Weights of a small mixture-of-experts language model, trained from scratch on English Wikipedia.
Size: 8 layers, width 320, vocabulary 8192, 54.6M parameters.
Experts: 64 experts in each of 8 layers, 96 SwiGLU neurons an expert, 6 picks a token, a softmax router.
Training: a variant of Adam for the experts, 460M tokens, 7018 steps.
Below are experts of layer 3 (counted from 0) of a mixture-of-experts language model. Rows are named router (the router's row for the expert), gate (a neuron's input weights, with its number), up (a neuron's input weights, with its number) and show model dimensions 160-319. Each number is 50 + 12 x the weight over its row's rms, rounded and kept within 0 to 99.
After each expert's rows: "mostly gets" lists some tokens that are sent to it at least half of the time; "gets" lists some tokens that make up at least twice as much of what it gets as of all text. This comes from a sample of Wikipedia text that the model never trained on. Tokens count by the router's weight.

# expert 9
router:49 56 38 52 46 43 19 41 63 65 37 42 45 55 59 48 71 50 70 36 66 43 32 43 45 61 45 53 28 28 50 66 34 72 37 72 58 47 35 59 60 67 49 55 61 60 39 35 49 42 43 72 48 26 46 25 67 65 61 41 47 47 46 33 49 70 65 54 67 53 53 38 53 23 45 31 48 54 60 53 56 47 60 58 44 50 54 61 38 42 50 51 62 50 49 46 22 60 36 35 48 45 27 49 59 35 75 43 44 51 54 42 69 70 42 56 74 50 61 48 53 53 76 30 69 71 48 49 52 59 71 45 38 51 60 50 64 43 55 54 56 35 66 32 53 61 68 55 46 52 70 60 33 53 41 32 48 40 46 70
gate1:34 46 37 35 39 60 76 48 65 54 42 57 42 56 40 55 40 48 63 63 33 65 58 63 58 44 41 70 33 31 46 61 42 48 44 39 34 41 46 60 46 55 51 49 30 49 58 62 60 61 45 44 46 16 75 54 47 56 40 33 39 63 37 60 43 51 49 49 36 58 54 55 48 57 32 61 55 35 59 51 48 68 64 52 35 40 84 54 43 45 58 56 31 60 47 51 35 54 60 27 59 67 69 48 62 63 52 53 52 71 42 61 53 69 57 27 45 52 43 39 20 58 60 58 58 41 33 51 52 43 66 55 46 64 51 47 45 63 43 46 47 62 51 27 29 44 45 61 40 66 41 48 60 35 37 48 60 50 44 56
up1:52 42 53 65 45 58 38 47 66 70 44 53 40 39 66 51 38 50 38 36 59 45 52 28 38 35 45 55 57 49 52 56 40 45 43 71 45 63 68 57 36 80 52 45 44 68 33 31 62 54 49 50 24 40 37 43 58 59 59 63 47 38 46 43 29 49 33 62 38 65 55 40 60 68 56 40 48 32 62 32 47 35 71 55 25 80 55 44 69 51 59 38 41 43 57 46 41 55 46 43 50 55 44 39 60 59 53 52 25 64 54 64 40 66 54 39 67 43 31 48 69 32 37 56 37 28 38 57 51 60 50 43 52 51 55 42 40 37 42 55 54 33 54 38 77 71 53 44 71 56 56 46 43 56 54 57 54 52 41 69
mostly gets: " Hong", " Turk", "ji", " Kh", " Kong", " Kon"
gets: "an", "i", "a", "o", "u", "ar"

# expert 39
router:70 62 57 20 35 62 45 62 49 69 52 62 32 60 51 60 36 27 48 82 55 21 50 59 43 54 41 63 62 29 50 55 43 51 53 63 50 47 40 47 70 56 45 47 50 52 50 49 64 67 23 41 69 70 46 61 47 43 72 26 46 64 61 54 81 69 52 56 51 28 45 61 63 60 40 50 57 32 46 32 53 61 86 51 51 34 54 51 41 69 56 48 45 49 44 64 39 48 45 45 56 42 50 70 71 38 39 50 43 53 48 51 45 81 44 63 44 41 70 69 53 69 53 49 54 22 76 30 31 43 47 28 41 54 45 73 58 30 34 58 28 64 50 55 55 62 41 41 44 60 43 39 40 42 73 59 48 71 32 48
gate4:54 55 45 52 43 43 37 55 66 55 64 47 45 51 22 67 55 61 52 67 51 41 48 45 58 45 52 56 49 54 42 59 73 49 56 72 30 48 26 30 50 72 70 41 30 58 39 49 57 75 39 57 73 51 66 43 60 57 53 61 52 40 65 41 77 64 49 57 55 42 53 63 44 46 41 67 45 58 39 43 40 54 53 62 44 53 68 53 36 47 50 39 73 28 37 53 59 44 50 74 35 46 35 66 47 52 57 45 51 62 48 67 33 68 76 77 55 45 42 57 55 44 52 66 53 49 61 43 51 49 24 39 62 40 50 67 54 38 47 42 39 47 43 46 31 63 36 56 40 53 42 58 45 34 58 70 58 57 43 41
up4:62 67 58 47 34 35 40 55 48 51 15 52 40 40 32 56 43 51 37 66 52 54 45 58 45 42 66 44 68 32 51 34 62 49 45 55 77 48 45 22 58 66 42 29 45 33 50 60 55 44 54 49 54 59 56 39 41 56 56 50 51 31 67 80 38 47 47 54 62 43 46 34 46 49 42 68 43 49 50 64 38 45 51 51 37 46 39 50 52 46 61 54 56 25 48 48 50 23 44 57 56 35 69 57 32 70 41 36 57 28 44 35 55 48 72 70 48 31 55 55 48 52 57 70 51 51 42 62 62 41 31 41 40 29 53 64 37 40 40 45 46 77 68 27 40 46 58 42 46 63 55 39 50 31 44 67 55 44 51 50
mostly gets: " from", " with", " by", " in", " as", " during"
gets: " in", " by", " with", " from", " on", " as"

# expert 38
router:72 58 68 32 42 54 65 45 30 66 42 62 52 51 34 42 32 16 49 59 68 29 49 54 19 43 47 46 49 20 38 58 51 40 52 57 42 52 42 43 58 57 53 47 45 46 56 61 56 60 45 57 42 63 49 57 31 35 48 31 41 51 62 56 44 42 40 49 44 44 32 51 66 42 37 47 40 35 40 51 50 67 38 50 52 63 57 32 59 55 54 57 26 42 45 61 57 62 59 35 45 66 63 61 70 61 44 34 65 59 63 60 51 76 60 36 45 53 58 48 73 66 37 57 68 45 63 39 38 58 66 18 34 60 34 62 71 40 38 59 25 62 57 49 35 46 54 46 62 40 45 37 65 63 69 42 48 63 39 56
gate2:55 62 41 32 29 51 27 75 40 48 56 57 56 42 37 41 40 33 55 39 74 35 65 52 46 48 41 63 40 40 59 53 59 35 34 48 50 62 63 45 52 41 47 46 52 56 22 41 49 53 58 53 79 41 47 56 56 74 52 50 60 54 53 26 37 61 67 58 51 39 50 53 54 74 56 30 33 49 54 37 51 30 32 53 33 56 62 59 53 28 30 28 62 51 58 64 50 48 51 37 42 74 58 47 55 49 55 30 61 56 64 40 54 63 50 40 53 50 48 32 50 57 48 37 50 62 45 47 33 53 57 49 46 15 47 55 61 41 30 29 50 59 59 36 64 33 33 38 71 48 41 45 59 38 55 52 48 51 37 69
up2:55 39 47 47 64 50 41 48 58 57 44 31 38 33 73 72 66 48 62 41 52 74 43 63 57 52 32 60 64 78 49 69 29 42 52 35 49 43 49 78 29 44 33 70 65 39 40 65 59 56 47 43 70 55 43 40 32 33 46 55 45 54 61 49 48 44 26 35 59 61 47 52 45 44 53 72 56 71 45 47 26 59 41 60 53 62 47 56 50 60 62 65 58 62 28 55 39 62 58 44 50 33 53 30 40 36 39 61 48 20 57 36 39 40 35 44 62 37 66 41 61 43 46 46 46 44 50 38 47 58 46 47 52 76 59 58 39 57 60 59 43 40 50 48 58 56 44 59 35 71 49 61 40 56 38 51 55 46 56 52
mostly gets: " around", " County,", " Genus:", " School,", " near", " New"
gets: "-", " in", " of", ",", " New", "|"

# expert 30
router:46 56 48 62 30 49 60 62 49 36 62 56 41 69 45 48 46 71 31 27 53 83 54 44 53 50 41 51 69 48 46 50 45 48 78 61 57 53 65 43 38 47 26 51 58 44 53 61 58 64 60 60 47 58 49 54 66 45 65 46 65 49 41 72 50 46 49 44 54 62 34 43 65 38 47 46 60 46 57 53 64 56 44 43 69 79 62 64 45 56 40 52 65 31 56 44 63 44 48 36 53 48 82 35 26 45 34 50 44 47 55 72 54 38 44 52 53 49 75 31 22 76 51 61 48 55 43 56 66 58 50 74 51 47 46 43 23 63 58 56 64 48 46 66 65 40 63 44 70 53 47 41 64 60 59 47 43 49 69 48
gate3:36 33 39 58 52 55 50 50 46 36 15 50 60 41 58 44 62 49 61 35 50 56 67 73 40 44 60 62 49 73 68 63 41 43 66 27 46 69 58 41 54 50 48 26 45 46 67 38 38 45 49 44 52 35 54 22 67 60 45 81 52 65 33 51 45 58 39 40 49 59 32 65 59 24 52 55 52 44 24 32 33 46 61 27 41 49 49 54 42 43 57 53 51 44 63 52 19 43 25 41 27 50 54 64 46 34 53 55 51 66 55 43 38 39 55 48 30 55 53 64 64 49 54 42 42 44 45 45 34 47 54 51 65 38 39 48 57 38 57 42 69 47 63 39 40 78 17 50 55 50 52 28 56 39 47 51 74 55 65 49
up3:34 53 54 40 38 47 27 49 36 54 64 65 34 51 47 60 58 69 45 60 49 39 46 50 58 51 54 59 54 45 28 47 54 55 50 60 51 37 38 39 48 48 61 56 32 64 43 43 57 46 55 45 68 49 45 64 37 56 41 42 54 56 61 40 50 52 54 40 46 37 60 52 42 78 50 51 54 57 42 63 69 77 59 54 56 44 52 48 59 51 39 56 54 47 37 63 65 52 81 46 79 44 41 21 55 54 47 43 52 49 57 64 41 39 48 78 57 45 43 67 46 35 43 77 63 51 51 63 40 47 48 29 51 68 49 50 42 62 26 54 25 64 57 73 44 40 55 53 52 71 41 66 59 46 51 33 37 41 32 39
mostly gets: "ations", "ctions", " members", "ments", "ities", "ions"
gets: "s", "es", "ies", "ions", "ers", "ations"

# expert 13
router:67 52 50 54 30 33 52 55 43 30 57 52 64 78 40 40 58 48 40 55 56 79 50 39 25 40 58 63 65 47 46 49 46 39 56 38 55 56 71 33 54 33 45 55 35 43 58 34 63 52 54 56 33 63 63 61 58 51 33 61 73 43 44 52 52 34 36 38 39 58 48 47 44 62 57 38 70 58 51 52 55 71 36 40 40 62 57 48 38 65 46 69 51 47 42 55 55 62 68 52 39 45 61 78 37 36 39 50 53 29 58 45 56 37 43 38 41 44 31 39 41 43 35 57 26 57 43 30 36 73 66 62 54 53 35 29 39 52 69 44 64 58 42 67 55 58 69 53 48 32 49 29 46 65 48 60 45 67 53 42
gate4:41 48 71 64 50 33 58 44 67 70 46 54 66 41 43 50 47 53 77 50 42 43 49 28 62 35 73 37 42 55 70 49 54 59 48 61 56 61 61 30 43 31 49 50 47 44 33 38 49 43 56 69 84 44 51 71 35 41 16 72 57 44 52 49 30 56 53 44 48 42 55 52 37 37 47 46 52 60 36 46 50 50 60 57 27 44 57 78 71 68 46 41 58 44 60 45 50 51 58 58 58 47 42 44 29 45 53 45 51 70 75 42 49 56 60 52 57 54 69 39 29 39 42 82 42 48 39 68 37 61 52 68 39 59 43 56 61 35 55 65 58 59 62 60 40 64 21 22 37 42 56 44 49 50 56 62 59 52 45 62
up4:35 41 40 45 55 45 55 47 43 36 31 48 66 46 41 47 67 81 41 81 51 69 51 61 37 43 32 63 51 66 36 30 67 41 59 44 53 32 51 59 44 54 39 38 55 55 73 42 75 46 63 68 48 62 58 53 48 48 43 48 41 63 47 63 45 59 59 57 76 68 55 59 55 54 68 50 71 68 67 63 73 41 57 35 52 58 73 22 51 26 37 47 34 54 54 62 54 65 36 64 56 49 58 48 44 38 48 45 58 79 46 66 54 61 73 43 68 41 38 50 54 82 44 47 45 50 58 50 84 46 48 46 65 41 30 61 57 65 57 51 56 44 50 50 56 72 60 49 29 60 56 55 45 36 47 50 32 59 28 54
mostly gets: " time", "ation", " city", " station", " building", "ations"
gets: "ation", "ing", "y", "ity", "age", "ate"

# expert 41
router:63 52 50 34 49 66 46 46 64 53 59 64 35 40 59 61 52 28 53 67 55 37 39 59 31 50 44 35 63 31 43 62 48 74 31 57 50 53 41 70 65 60 41 47 54 44 49 44 55 49 35 68 63 42 28 54 36 43 65 37 44 70 56 78 47 37 47 41 54 43 70 42 42 54 31 53 57 37 50 46 44 43 69 56 30 26 64 46 39 68 56 52 36 48 22 65 45 48 45 37 38 63 49 41 41 42 38 40 32 49 64 44 39 57 46 58 42 57 56 50 51 52 45 63 46 28 67 42 46 48 51 30 42 33 52 62 37 47 40 45 43 42 68 62 39 38 35 28 49 45 44 63 56 41 63 58 54 58 38 68
gate0:21 40 27 40 66 33 61 58 35 66 54 54 58 71 33 60 55 88 28 48 49 43 39 40 46 43 41 61 54 57 41 49 65 44 44 39 49 48 60 44 43 49 42 59 45 57 45 58 32 39 62 47 51 74 34 74 29 54 50 52 46 57 60 55 62 43 56 53 57 48 58 51 41 62 53 50 69 56 50 55 30 61 59 55 36 42 50 53 43 65 42 68 50 50 40 35 38 56 48 49 45 50 48 41 32 50 51 36 41 35 53 43 48 49 36 51 42 63 59 63 46 35 33 53 46 59 46 53 36 43 58 44 48 58 56 45 63 52 40 52 48 35 46 58 45 37 30 42 47 47 68 47 40 64 44 53 34 49 56 55
up0:73 56 68 38 29 43 36 44 55 30 26 53 46 58 46 46 46 17 68 51 59 37 52 41 32 62 39 49 39 70 70 47 50 24 60 29 44 49 35 56 36 68 40 63 61 50 67 25 53 42 42 49 86 44 45 42 49 39 38 16 48 61 68 56 51 39 44 57 36 41 57 55 59 32 48 42 53 39 41 38 61 64 44 46 54 60 41 43 65 73 54 45 41 52 68 54 54 65 49 47 49 32 63 70 68 32 09 60 48 46 47 60 41 64 43 33 52 49 58 30 59 47 41 54 56 60 33 35 48 48 39 41 47 52 56 52 57 40 42 17 61 55 44 55 40 48 61 59 72 52 55 40 43 66 55 52 32 67 54 51
mostly gets: "|", "°N", " between", "″N", " 3:", " Episode:"
gets: " |", "|", "-", ":", " in", ";"